Experts of a small language model.
Size: vocabulary 16384, 34.1M parameters.
Training: a variant of Adam for the experts, 5206 steps.
Below are experts of layer 8 (counted from 0) of a mixture-of-experts language model. Rows are named router (the router's row for the expert), gate (a neuron's input weights, with its number), up (a neuron's input weights, with its number) and show model dimensions 0-191. Each number is 128 + 24 x the weight over its row's rms, rounded and kept within 0 to 255. Numbers have three digits each.
Before each expert's rows: a language model's description of what the expert responds to. This comes from a sample of Wikipedia text that the model never trained on.

# expert 13
What it handles: Table and infobox field labels. Column headers and infobox field names in structured lists and tables, such as Country, Date, Votes, Preceded by, Location, Points.
router:125104148120108129157141141138152166138156150159108116107111122110084161117137163127144104113143108097117143107120106104119127160134117138092118106135115088132147122088124102148096113121108110130166123115153120115153091126121105167119090156125078101095125122078153128114109086108082086101158133104104122116147201134077120099097135117155087152146106135129094124118088127097111111113142100108141154114181155146148090095114087128125107130117084168165187099108120125141118123112120131172098104119163135134127128137075133163162083136116133110121142129130143093130139152102137128152
gate0:132139132153113119153109138113144126162113134106129139118152131121174065107096134122151123112125108111166108116166081117103171134087085108089134174140139143142130066131150133139175138101144111133149186114090149108118101143147127143123136146135107156079153128117097133100085106150099138133146114090129133135163119147134098143103143139139128143126112115133103132094125105107114112082094111092128173139126129105125102077075129148137148141118121144148166123158117114140103083151145147137142099103124057121177145157133173160139106122136125154109111119149114124179113136100145094132
up0:165129135137126097164114145138113131139065123124145145088146125106110095135146063113123111119108103132141111109107141124157103112124105145133162202133164150167151105129131112131133090171126111107130103118099116153124135178095118123097090113096124124164135143100130137120119119157151117141155149102161158131137131184148154094119129112144137104136085112138125177100139128108107189152099133143107152112154126119145141160130146088093145144106090138108097133134151091116147097161128137126111073161127109108077130133128137132116158115118143061110147169112140137119112156090108138146
gate1:109129125106127133150118106107155135121134170125144069119130158161147116139126059117097121126133116135104108187134114161164055092143155146185163119175102128127133121124196120122115130158173105152149105163154124110165148100128111110127104105119142130115124117136077104088124146132127166119121157131100146149176106137105097122124129185133132141130149163107123139099125143114082137133139152123108134150143136120118135135141124155121128172095126147136156121120156161111135068108123164134120137111098129137109147066121118141128129106126140117128107111096166101132119165152146166101
up1:170114145140126154094114127169094102092107106109120140161129137095161112156102148131152108129110110119086110113147135088113180116107125077110113119110136120168058153152110140093162177124100168091084177114088127150095133133158170144153145114132150161149135144144141135157155130113154133133139084107148129115090116097157134138130156081113147116103125099134149110146148128109138128141129103173133129160094148110114140142113139126139117115160139128123092144124132095120124163172146105093108103119136136119141111149150102075097169129124123144135143155175106154083152113119131105148

# expert 15
What it handles: Mid-word stem pieces. Word-initial and middle fragments of longer Latinate words in prose, such as imp|ulse, hav|oc, cur|ved, integr|ity, reb|elling.
router:139136092093100131075158107146156176147119121145143147095079138124091166132112110144118135110121116171080122136099123133112126107132149157104162165091110149109132120142104124148139145159152119108106092111117162101150136106165138117100125123161113112166096087136160145119116119167126097133138128099132128126153173090156144144154126093107093162158107120167090136106113154087159111150112137101157128123094123101082135123087143151135108135108102117149117115100137104170157154140161100102160126139098099124129156139142174105113146132144144105179100143131092099115107103110110119090
gate1:141159126141122133069142143147139116132112158124099148128102146146130112165143097121133115133105146166106148107106105145108147085112159130142171138116160132126142100141149095089124106099136120113142163104107112126146115115128140174134110137172089110150147109165120124163140082146181150115110124117151105141147122102128156112160218104145127107150090132115138158134113140098103103076142114131105160115089138109100134125146117156122141082127123098149130092098138108126125105108127133145094122142159117139126170097137146145163117051129131101153084086093114134102150167127137160143
up1:158135116127145112115122142110121114135147149112115165155119144128140130187197117126096150120116120121112160097138121137133126137096098117117149098110139127150149113136150122147112117109137099084098136114093116126147144132181170135100094112141137191146143088149138155132112097157130151137118137132139143151141162097110091135114176102103107123128137141121184148149142149107118117131120130120130106160093144085103131080152111132119123155121132076105159100145174131131159129146101100107120163108136104138117152112192132136122103043097152123132074067159116117115134116150112137131
gate2:174115127133136123122134132154116135147123106132115145142163132106122122094135160184134187131145134163140080165101111154137129068134162130117140124126128131095098157115151113094142126122119136133094113141114170117122157143095125125145133103145138143118154113098146095080164105111163155150160188130101134153146171073139080127114166118112079141117114130125146103147125153162134110130139143143144099179133125062143109080129112160125129096107140126151109125118154133103117160152099105146143103135140155123099124100147142143160118086085126149154152127139133116092130169121120134187
up2:070135136149128153146120129112120110132154126103165091134080153149110114134130086087097097130119103114077145111133134125127106199128103100125131121144133124152144111139121143168124115127165077141132108105139076153124129088125149096151129151136115138120119145158147135127112132155100136144112059111143116146105077155084172145164125154122157165128127104114132117113158114109125178113136124141116124107108114172101147128138135087137127152175140126089137148136140112108147083120151108091104153122136077152150132134170107134109128143176115088102128116129130171157118105108160141084

# expert 31
What it handles: Creative work nouns. Nouns naming media works, such as album, film, single, song, episode, season, usually after the, a, first or a possessive.
router:098164134119131145124130129094110135123088159170101129118118100153108092101087106085113132102155174128158139097109130144154160163139114160097138148132137136125173135110120165113165129101129130117152128116131125100183125099104115162096155142105088127107171154090089162108098148096154089106153136137133152100112155164127162154112110101146099142101146137145111123135108121113155132162157123094124110167116167114104126126105096124125149163101117132171167114134153114157093144143107119136161101137143090135157087119107169141140113150169095137099162134150146100152099134129167102119
gate5:135101144169122120173123138124129106123133118089132155123152134078107118122107110149096125117126135113114125105140111142164148150131161146124131151178092126125134121116117109175093139106136116143102140147078124082132098170149080121171125132115100145154142119122139093126115091125108107127146140107087159157120179145179152135142089118144115099122153140156091150101145092122154135155115107145091102129147098108201135112135096145142121121098163162157128092105108076113077106163124143160166132117145132167124119115149135161107120117113125147120107151153181111158169127148148116129
up5:141138114148154126155118133110124090100148138096088133141182128066106136117107148145118108110165134137099120107176109120162145153130142130119135142172134115142114118119136099166096131074119129100094137135129145108121089145157101106181129100105078139126143110122094112116118121104135121148133160079087145112110132135145149143190117111098136100098175158126106109136114112135144147159134110144098105140124141141179127123138073110149121112103141156129120095138142133101087144178107112138161120135150161166112139141145133148124110150158139176130123120147139092164171151165075120159
gate6:117138112145147130094123118160154124162137083115138114157166127101142149181104104135171122109125119103113130098144174074138120113174108122093114122149150098106131115095150121124153120124128140124141126162141089125103114144138085140108138139075137123113085130104125105119115131128144152139104137137104126092151127127160162160125116104090098133079132069105121125088164109114143110160121131176118095145124112164157115129150168100122093137123115119138167130116119142117140119144177158180144094122173139094154177139146113104168124158124112132156122187110096137117144118094127128175
up6:134130139116122128118120119132116140125145125138120133109068141130144140107139163141109155180131118148150123117104098128063124113102096107160112115110125130134102132162134091136112140106095124105110107112117151173118139155119139116116149117139141132150137116163120128132161110142107096100142173127135150153117120118098097101154147185119178120174084153155136130139087164134101132072114169111098192092126136084153148128116130100157125109152122130105098144108071104126141113090124126084081140115075128139084116121104132146093095101094146112104112104066159127125128115121107141117

# expert 55
What it handles: Month names in dates. Month names and the spaces, digits, commas and dashes around them in dates, as in On February 7 or 4 October 777.
router:137123144096137172136107102164139115151098145135133095087142122163142158140172162117158167081144140154140145124109157105156161137133155110099156112135157150123156108117180179151145081168158115150085164136141138123160117134151113140126115130096121141106127117130153149150139107103166137139150158155115163102130121126177150122160143135094137114140107095099152152090153115184169166098152112150086136176130121144095139174147156104128107126139131143119119140119102135133153126127147131123115134130140150144119162143141107096135084110167112079108109138164120117147088118169162147143
gate0:133136130139137151112087153151084156157209130106074127129096135104115139096110104105141100134120156129110135144131130098075138135102134137144081126130145100139144081109164154174143143136124112136149099106135109097147111135104143132131145137112169137197138100119121142117120122153112140119123117106133174136140123180141128111129166100167138106092135112110138094137142111118078144144127130110155164164107156118123127147102078135168181146153156131105132135094103141122061139158130140135179119144115146108107161108159161127108130094143163110107118136110136139140143124177148127149
up0:145139150132166132132060127135117109181140148152090129120119109161138128117105135138148122107144183134150130152098152105092129148109152091138096138113171105144166074124162128101126136165122088167170170123146141168136137112125133158091156137100135102119143105104128145141130070089136125129146142133108137143166101149134122102148128084130134100115142091112120123145126123134102155141145132136111135161137122127124124126124105126136122128108108131131145123081078137115057127146110144108126106141136171152105130088150161128118129055153136070166123121164169110104114106158112104152
gate1:160138140113113137109096144118154108157129139109127128123125152173156141099100132127139146114147137141161132140152154140145146171134143128158074124136138126108154161077138089131131135083144106074108127131125168137178089128122115158139135109092144120118145123137144090134120144134135149133149168166100154130154130095148129119081054097116099102115126091145128129092146121175138162110129130145130158153112101170102136129156141136108124097117161128116154126162148139150138081163147116147089150110076143080123121176088122132142104112165104129141118117155162130167114145119120131062
up1:113101119117093118180155117153129158103128108160114157154120113133162105159163179133123115143120112116099093129135127089113145134143120150150129121087131156105082134136096176162165128149145136173089146141103157159138155080126102117108085123159141121121156106121145147178143134172109132138092078073151142137134136159114119121131116149140111100129118121131138146152107124140118142134089107118136092131126119112130114118116149130142140146161133109137072181126141166128120128099179110113131099122139124131163115135158159116132142180112115141126205108139113112144155122114084117069

# expert 37
What it handles: Mid-word syllable pieces. Short interior pieces of rare or technical words, often species or place names, such as oph, ust, od, og, as in claustrophobia.
router:155112075102109140146145113145165181168105152085113136083134156128085134174143141111096129099130102184090135136109136111159124089106176149116087114102108144128099134097166131158118128166110129130085140124132140138172122129126156101130165122167114154166119112119144144115139125143136093131103095111115148160150165114154135141101128092121111153139151157123090165123134123103145108150124113109125142127081094118133115155144180145125139150119068113104107108162156111158127121149142132102166125148135119150117163148141138169097141144141120124147116144142101128104128149085165103083
gate5:132151104114116140099133089146128114176135136135108125143119110081126178123106178129130162099109113134114098137148127130122151093135131098183137154158150149116149117144148173051091124121127164070121141142098124155104096128142161154123134113103163132158128153122133145136133080112111132081102097133139142111118153106108167113144111092138159136127107131125132129167180172076082151141117139152147126131131152136101091148088136133105137098099154139187123135126097112113106167118121114162128137118117157119140165074149088134139129098127139121120121147131113132099142125118177137110
up5:164133155148110117145116155102114125103118103127108115125136137173133073093111081113122124137138144127136147135122120116140140166150139138107133102136118073138108137149118112141121163121138118182143134125128119127122143084093092141127099158153096109108120133148087084137138150153146098190163166137161136150146147159123070134133158173122095107177181162148142135155098121106135132126143092113143116115113124148143146110161126135149115116120115125098125123107152193110125129146116146102123107165147138118193095158079133123159116133137106153140166098082177100148120145120116160149
gate6:122147151124130137163124156129113122112116097168124118178146170176093131131147122133112177158111120150134090155129092079151129115115133167116138144146137139152125173152130134122149128156090097132138138124141116159140158139175147145124080140100085125164131092090148133172126147121128089070139142107066148145122154074156161169125154129127152146164121131157111098171113105153120095114123094159166150120137121099138139089111156100120135116174148131149106143145143171152145129094146138118095179124120120130083144116132157115111157144101110121120124137128122150120122128112116152170
up6:116125112139148168097131152097115095111158105112115143126110072087163168122113119128156089136150151100076151075157152190127134160146113097173132119123098096119115073129112125122131119110128136097117136118102150113114140135104125119104173102151163102107120163147106092095114113142119153176139125158170100115067130178102089115136122137143136140110135113128160141133144144117105166136167140137146127164107139158114141161131110120134121134132132132080157127125089108104087100123122143110156086132098137119166085131123127101133090102169155121128158108148141115142104112130105115112

# expert 43
What it handles: Foreign-name consonant pieces. Consonant-heavy pieces inside Slavic, Scandinavian and other non-English names, such as j in Sandefjord and Ljubljana, or č.
router:121139088104113136091138078142158150137171152114091149130122137113152131156157098098088139114114105179142091091136128121140150073139120156093131133143103152148083118119169156136162132129077138130082131110096152110152137173134170077143119123106107150151111122144142151111154112150126126114116088160161122139140189136131113117113113124126136109137151141098098173108145171098175124164119103133124152122112105091146146152138130155132082110128097099097123111126159124125102139145161107123159127157100092151120169155134097102126131156122141152122138120116076117121119096135158144099
gate5:106121173149140088123122119131115135134126175154099148086138163154154156130091152131095094142172149137114128141098134132149112103108129142099083152145108154107103118117105116151153105149088113128126141110090098087157108178132152106114118117110101129146149108108149099143110074129113127088121119139148106137138109105151133107092134134122101122110159124118156123092100114141130148111134137091109171144134111094149135080143171100117137173135184131130126129135138092149148126174146141136114183141108129127159084115081117116159143122099126151085146105111122156108162124073070142127
up5:105135166166123105128129155094151118071123099135140123105131156160152156140116162134117112203138102130112098156160163144111138107143120145131131169145132154128138134139130101112156149140087115106142165107132139130159144185139157134089159110142139126113147100133116159141085120168118104100086106132105148147167131131182106101109142119144135128144141108146149127146096120146159087151127125138091162194138176125100132089153124144129121134148143107129139152130108110105110113086144132142129145106090146128078113122098145172122142080173165137113088149104109144140141127106125133082
gate6:153127111122107134116106099099110131102159142108084116160140159094114126150133139099120119101131115118155121138127079093136144109089119137116121114144160105134089122145137139098089141142150122124115119110152122127118140145123126165105144074079151115121151174132164135150105146119120183073109169153145135125108156178105130155082123111114121145128188128146192115134104142165119174139120083147113116122161098124138139105122152079090166140143102108149104111102132185095072144140140143117108126098124128125140078123142140144147114101098108119080147113113113120107121091133153126147
up6:139138124139094145121134125103144120077150176096096102169140133090122152162129144118085121128132124126188120108139172112133134105109128162107134119116166118134095099121122133124092107149140121108108136128141141115138177150115132146108135088114153136127174145152143155151082165083083132123117170135156090140132164172115118160052118104130124134110187115118197127117109160198152152144108117121110153115153103096131106165154167106139150142150141108127126116095128165150111128178141123093122135110124128141146113132167124127126132094130121117078142123135117147135118120129131140140